config.yaml
n_layer: 14
d_model: 640
n_experts: 10
experts_per_token: 2
d_expert: 192
d_shared_expert: 0
activation: "geglu"
moe_layers: [0, 1, 2, 3, 4, 5, 6, 7, 8, 9, 10, 11, 12, 13]
router_score: "sigmoid"
normalize_top_k: true
routed_scale: 1.0
balance_loss: 0.00091
balance_bias: true
init_std_router: 0.0064
lr_router: 0.000194
n_head: 5
n_kv_head: 5
head_dim: 128
vocab_size: 32768
norm: "rmsnorm"
norm_place: "pre"
norm_eps: 1e-05
positions: "rope"
rope_base: 5000.0
rope_fraction: 1.0
qk_norm: true
attn_scale: 0.0884
tie_embeddings: true
parallel_block: false
init: "normal"
init_std_qkv: 0.0253
init_std_o: 0.0
init_std_up: 0.0253
init_std_down: 0.0
optimizer: "soap_variant"
lr: 0.00168
lr_mult_qkv: 0.7
beta1: 0.95
beta2: 0.95
lr_head: 0.00246
grad_clip: 1.0
warmup_steps: 143
schedule: "wsd"
decay_fraction: 0.284
decay_shape: "pow"
final_lr_fraction: 0.0
batch_tokens: [32768, 65536, 98304]
seq_len: 1024
doc_mask: true
train_tokens: 979400000
steps: 15080
dataset: "wikipedia_en"
Below are experts of layer 2 (counted from 0) of a mixture-of-experts language model. Rows are named router (the router's row for the expert), gate (a neuron's input weights, with its number), up (a neuron's input weights, with its number), down (a neuron's output weights, with its number) and show model dimensions 384-511. Each number is 200 + 30 x the weight over its row's rms, rounded and kept within 0 to 999.
After each expert's rows: "raises" lists some tokens whose logits its average output raises strongly, later layers aside. This comes from a sample of Wikipedia text that the model never trained on.

# expert 9
router,136,247,237,205,195,233,233,200,164,181,236,207,235,187,229,133,239,225,231,180,203,177,173,245,211,215,273,236,154,221,178,203,201,184,202,159,216,199,205,225,143,198,239,215,195,178,239,196,249,226,217,225,221,195,182,251,199,193,190,200,210,239,203,186,152,164,160,155,191,283,259,181,203,246,179,198,201,150,212,250,163,256,182,213,253,210,210,192,237,142,188,180,199,239,186,264,186,221,126,207,205,190,215,233,199,235,286,220,212,211,231,208,153,204,190,206,226,174,230,199,155,206,188,233,227,247,190,179
gate3,255,216,189,189,216,235,149,172,218,169,236,215,207,204,201,208,197,251,192,208,195,164,194,217,217,145,228,184,236,207,170,204,241,231,187,223,174,189,212,185,200,272,196,120,171,152,190,216,240,200,200,205,234,255,155,208,211,252,200,173,240,210,220,257,220,183,254,169,180,168,172,203,205,187,194,233,206,231,240,229,213,191,202,144,194,174,259,194,200,201,190,198,159,195,134,134,174,210,193,213,250,211,203,221,197,164,163,215,218,181,142,194,138,199,143,174,181,231,215,225,223,199,221,194,190,217,183,192
up3,192,181,210,183,214,178,191,197,199,262,164,199,216,198,181,201,222,247,185,199,235,233,221,147,237,201,223,156,180,166,140,227,168,178,191,181,296,154,188,252,184,219,213,180,220,177,152,160,172,168,248,167,253,242,232,230,184,160,159,253,218,204,184,133,217,203,126,223,163,212,247,214,179,180,233,179,183,250,237,149,181,172,214,183,234,158,170,211,224,227,189,216,211,277,193,232,234,164,175,231,229,240,146,192,174,251,182,215,148,200,226,187,223,229,193,217,215,231,214,183,200,181,216,114,207,204,233,221
down3,170,213,195,220,204,226,190,230,171,186,189,189,238,204,152,169,220,183,202,166,240,221,196,192,210,203,192,216,189,227,223,247,210,216,177,235,241,166,170,248,223,186,257,203,207,208,176,138,216,173,179,230,132,179,197,182,236,175,201,236,137,188,147,142,182,128,225,194,187,229,215,201,204,156,145,239,207,156,187,191,170,167,167,243,187,167,193,211,174,226,172,262,215,199,193,287,198,188,200,241,126,207,236,203,168,225,200,210,175,240,256,118,210,177,140,201,176,161,164,171,133,236,217,209,210,117,197,179
raises: "| ", "- ", "=== ", "===", "In ", "Note"

# expert 2
router,204,208,221,208,153,215,178,256,215,198,230,170,182,173,239,139,203,145,175,233,191,226,192,208,218,201,256,182,209,138,160,242,204,181,201,177,160,209,178,248,178,229,209,187,187,205,195,150,201,190,210,199,235,180,230,202,229,207,155,141,242,202,207,170,175,239,174,189,190,209,203,207,217,176,192,232,195,237,183,194,143,231,199,188,202,208,197,216,216,238,209,176,183,195,208,145,190,181,166,168,194,217,92,228,191,232,220,159,214,189,194,233,184,137,200,169,177,159,165,161,159,187,207,202,208,225,224,222
gate3,198,243,179,208,195,220,232,185,176,196,206,200,168,185,219,205,191,224,201,216,239,228,164,234,156,174,180,185,227,237,164,212,248,191,222,191,165,270,203,206,210,253,206,224,159,222,252,247,217,191,202,196,210,184,127,181,201,213,149,152,234,179,222,169,289,169,150,247,150,206,208,152,193,180,163,177,159,232,188,237,155,231,250,161,192,159,227,246,210,233,203,159,185,186,217,160,240,175,188,204,211,194,199,182,232,202,198,211,228,195,241,206,185,171,203,218,219,232,159,222,272,225,207,194,289,189,184,191
up3,155,185,206,243,155,197,158,237,215,187,151,213,210,219,188,189,240,259,186,195,192,131,227,220,214,237,188,246,175,208,196,192,218,183,197,228,185,204,250,167,232,165,211,205,243,236,204,242,197,222,194,176,247,157,242,180,189,208,229,275,182,210,152,204,209,169,198,216,167,179,225,261,214,225,130,187,215,193,179,238,197,170,246,199,252,240,190,150,160,225,204,196,233,184,214,229,181,204,193,196,234,227,253,239,205,175,175,188,205,223,209,217,233,171,178,207,222,188,240,209,203,202,233,188,197,208,203,144
down3,182,203,183,218,202,166,212,216,203,220,193,270,188,130,197,203,214,180,226,139,232,238,226,213,182,178,111,203,209,218,213,280,150,199,198,205,235,219,217,185,197,224,224,201,213,176,169,216,214,229,213,176,185,196,215,207,199,289,216,190,252,185,229,188,191,225,191,194,275,214,228,175,205,241,181,227,215,215,212,177,176,229,193,159,213,180,186,180,208,180,172,195,162,206,221,211,174,176,205,188,240,217,237,238,251,245,202,168,247,208,177,206,180,267,206,153,261,244,237,146,193,186,166,212,217,195,166,205
raises: "which ", "where ", "but ", "although ", "though ", "who "

# expert 8
router,195,210,226,212,185,204,226,231,148,205,214,205,186,169,200,206,250,241,195,207,222,183,183,202,201,193,175,169,225,193,160,210,235,163,248,185,165,172,198,179,193,248,247,185,181,178,221,172,257,191,196,177,183,147,169,193,256,215,193,186,182,242,202,206,207,212,173,190,230,267,182,178,268,195,249,157,123,141,196,295,246,200,187,188,166,203,211,233,165,211,170,184,190,224,202,176,168,193,192,185,195,202,212,270,217,207,212,232,178,197,223,189,189,165,222,155,188,144,188,191,192,231,200,139,194,212,196,253
gate3,208,217,189,190,210,180,189,237,210,174,226,139,259,208,159,196,229,212,231,195,221,228,188,243,247,205,200,240,265,251,194,195,226,215,189,203,126,214,193,203,193,127,229,206,197,202,236,223,235,233,170,182,225,229,154,217,239,179,148,231,182,166,194,165,203,236,232,142,179,196,207,179,197,206,209,175,148,212,238,222,179,168,165,241,200,210,178,170,174,224,211,237,188,187,239,219,168,125,222,245,230,216,199,256,129,166,184,201,187,215,232,193,218,197,192,156,199,196,153,212,140,237,177,194,186,176,216,191
up3,227,217,199,164,174,205,219,186,221,165,181,249,186,184,231,186,205,224,228,209,122,144,215,151,195,208,155,179,224,138,148,171,152,247,133,196,130,222,170,170,186,205,205,185,166,201,220,160,255,159,153,201,237,176,166,188,199,236,211,225,179,173,241,192,150,161,190,197,204,228,227,250,150,260,178,252,245,244,192,198,176,178,188,201,196,189,146,150,242,112,199,195,185,202,163,129,229,195,215,175,202,211,242,154,155,200,180,195,194,235,224,221,167,170,192,161,210,182,199,230,187,230,254,152,249,171,213,218
down3,154,176,236,249,175,203,209,162,191,199,150,170,197,161,140,224,223,214,175,175,181,234,213,151,199,165,188,148,189,206,192,189,191,195,204,176,188,199,144,229,224,211,184,263,132,193,237,139,169,155,183,231,131,143,226,227,189,184,241,206,228,157,200,200,159,222,210,192,247,249,194,171,198,177,211,212,225,204,187,157,186,239,199,194,210,152,185,206,165,189,185,171,170,206,195,272,205,216,183,195,158,208,203,117,194,225,212,247,216,219,149,198,204,149,213,200,183,203,210,180,215,205,205,160,163,210,168,214
raises: "and ", "d", "for", "g", "-", "l"

# expert 1
router,193,222,243,170,167,236,173,180,187,174,219,183,191,184,240,182,234,218,193,165,156,198,175,226,231,171,195,159,212,181,180,216,238,188,182,224,201,179,240,250,154,260,226,213,174,173,219,205,223,231,216,174,226,135,211,238,211,153,188,143,203,203,149,230,194,196,164,167,227,244,210,116,222,206,187,227,135,192,234,225,204,214,169,178,201,175,210,218,244,189,166,168,217,209,187,209,195,217,172,177,202,155,150,225,201,182,150,133,185,171,265,202,196,200,161,185,190,166,170,214,208,208,177,192,149,215,193,266
gate3,199,171,212,188,166,153,205,231,210,159,222,205,208,229,178,185,172,186,204,290,214,221,225,151,224,225,209,221,207,210,169,203,176,201,203,202,166,205,219,221,184,203,213,234,222,143,155,231,217,204,165,202,229,142,178,186,207,202,200,246,188,186,177,171,188,147,239,220,225,231,170,173,167,204,250,213,194,175,197,232,189,193,188,201,193,194,120,181,196,192,221,232,242,212,178,210,148,203,242,164,225,184,203,194,214,214,216,204,216,198,221,179,179,204,192,244,235,196,252,195,162,202,198,174,224,178,144,147
up3,198,233,192,180,230,183,177,214,208,182,112,197,235,148,192,213,182,167,192,211,224,219,224,203,181,216,149,177,186,226,196,183,239,229,209,222,196,157,203,153,201,144,226,176,222,207,215,167,210,201,180,124,233,169,216,181,199,237,224,252,189,195,193,190,164,200,238,187,183,155,142,222,188,209,208,183,222,195,207,205,172,262,150,214,239,174,187,225,193,230,212,267,223,147,242,236,201,211,246,230,207,268,232,184,234,231,211,244,182,201,185,239,221,199,170,190,179,229,226,220,205,189,176,197,152,240,157,162
down3,198,217,229,226,166,138,183,227,224,186,202,212,167,172,184,211,186,203,226,174,169,238,163,188,186,211,172,202,150,206,215,165,215,299,164,251,216,206,229,171,181,181,266,153,251,195,167,133,199,194,211,185,188,161,217,199,185,160,178,235,222,211,221,266,213,243,211,176,161,202,222,212,182,226,215,193,227,172,205,193,180,246,143,230,237,209,178,237,211,150,190,204,203,170,200,177,282,200,159,177,254,225,181,232,226,198,213,186,161,237,168,263,243,200,241,228,199,246,221,205,219,203,226,202,192,197,195,184
raises: "J", "W", "F", "-", "Y", "'"

# expert 3
router,179,201,198,231,144,249,206,230,176,203,196,254,213,143,188,172,224,265,208,195,155,238,157,246,267,216,165,138,188,173,170,219,195,207,201,197,153,201,257,216,260,246,227,201,209,208,211,204,204,225,237,197,180,176,217,200,184,188,166,164,222,190,188,258,248,217,195,159,231,216,222,139,229,208,178,204,188,229,211,200,208,205,147,202,166,242,181,161,175,184,191,192,204,230,180,215,188,138,205,156,162,168,154,284,207,191,150,146,200,164,202,264,149,189,209,150,149,141,196,222,213,222,199,189,195,231,191,216
gate3,205,214,187,222,208,211,227,199,252,182,228,265,203,145,193,219,214,187,188,193,227,207,178,280,230,218,211,172,176,175,185,278,209,252,231,207,174,152,165,261,242,207,187,216,198,187,203,183,207,184,193,181,196,193,250,214,170,205,175,184,235,226,260,157,156,263,213,228,145,233,158,150,207,251,189,213,216,212,204,250,216,216,226,205,240,196,146,213,206,167,180,210,209,180,172,179,209,196,216,162,234,195,193,203,220,175,177,161,217,219,197,181,187,159,192,164,229,180,177,192,184,160,213,156,185,200,224,228
up3,132,160,164,218,199,308,168,223,183,182,121,197,205,240,232,182,174,223,234,177,193,171,232,224,168,208,193,197,203,193,221,224,207,195,217,206,162,242,212,206,244,158,190,217,229,193,165,168,169,201,210,237,246,228,178,217,285,157,152,169,189,249,148,189,239,233,193,195,217,194,183,193,204,191,217,193,187,168,216,217,184,231,243,232,176,214,199,200,213,201,131,167,214,190,135,191,153,158,245,205,205,279,206,213,213,191,249,179,207,204,216,137,246,188,141,170,144,153,211,193,201,148,221,166,200,166,186,223
down3,249,200,178,240,185,270,241,211,212,180,189,223,165,244,206,193,194,187,229,202,167,229,181,227,199,233,224,267,198,161,213,205,219,194,200,201,194,179,214,259,198,206,190,235,204,198,208,188,255,231,219,147,230,169,234,220,208,238,211,147,229,196,249,137,198,220,215,224,169,193,177,242,229,224,206,241,153,180,254,218,217,173,223,193,180,224,181,211,138,159,237,231,192,176,183,183,227,218,230,231,225,228,165,180,186,182,235,268,186,170,217,192,196,208,169,135,176,184,235,194,201,233,246,263,214,177,187,184
raises: "the ", "both ", "see ", "~", "right"

# expert 0
router,173,227,262,170,183,189,187,234,171,229,253,209,204,196,181,165,247,242,185,210,158,194,169,185,243,190,206,202,208,205,158,231,190,181,203,174,184,180,200,213,208,226,239,231,191,195,209,184,212,198,157,195,176,174,182,217,213,173,187,175,133,206,219,215,217,223,190,200,195,250,206,203,265,212,198,256,169,205,180,233,192,186,142,160,207,185,201,206,156,213,175,179,165,195,230,160,195,209,112,179,157,184,161,202,212,192,192,210,184,166,230,238,234,195,154,186,192,148,174,208,211,194,205,177,211,263,165,218
gate3,132,189,188,232,190,220,189,188,201,192,259,199,197,182,221,169,198,167,212,227,180,172,196,203,196,203,205,229,158,205,192,238,189,232,256,178,133,211,236,217,206,161,219,177,206,195,157,202,228,214,210,170,240,188,200,164,185,170,233,182,198,232,179,248,200,193,229,253,207,230,177,225,178,209,171,184,195,164,190,175,229,232,215,225,191,217,201,165,192,158,195,158,179,243,195,201,177,157,178,216,198,208,160,244,182,225,244,143,238,205,189,207,185,185,185,207,156,149,157,220,198,230,173,227,242,202,198,170
up3,170,177,199,158,257,160,153,183,233,227,251,189,244,195,171,229,203,201,155,200,140,149,223,182,182,178,214,184,174,224,225,199,177,210,203,218,173,171,207,188,246,187,197,196,219,203,185,197,212,205,199,224,199,265,221,166,209,168,167,215,141,219,168,162,225,156,200,211,202,197,163,189,173,129,204,179,178,214,187,192,201,280,184,170,168,264,243,237,199,188,203,232,195,181,196,214,204,227,195,147,178,173,196,259,120,215,267,205,201,176,198,223,188,201,194,211,144,183,157,252,180,150,208,221,199,207,211,234
down3,150,219,166,168,232,220,175,202,222,208,198,260,190,213,193,187,199,270,229,184,179,226,208,215,154,237,160,224,211,191,187,210,184,187,177,179,172,222,203,193,178,167,205,132,222,217,223,142,195,252,212,212,208,212,142,194,187,216,268,221,185,237,168,203,190,160,183,180,155,158,189,158,210,176,182,144,223,170,186,158,229,172,206,175,176,192,219,192,171,241,191,153,105,195,176,210,247,212,240,206,151,165,248,187,220,191,210,234,174,201,177,192,192,167,207,240,201,179,176,143,252,194,235,189,256,208,209,219
raises: "and ", "000 ", "7 ", "6 ", "8 ", "5 "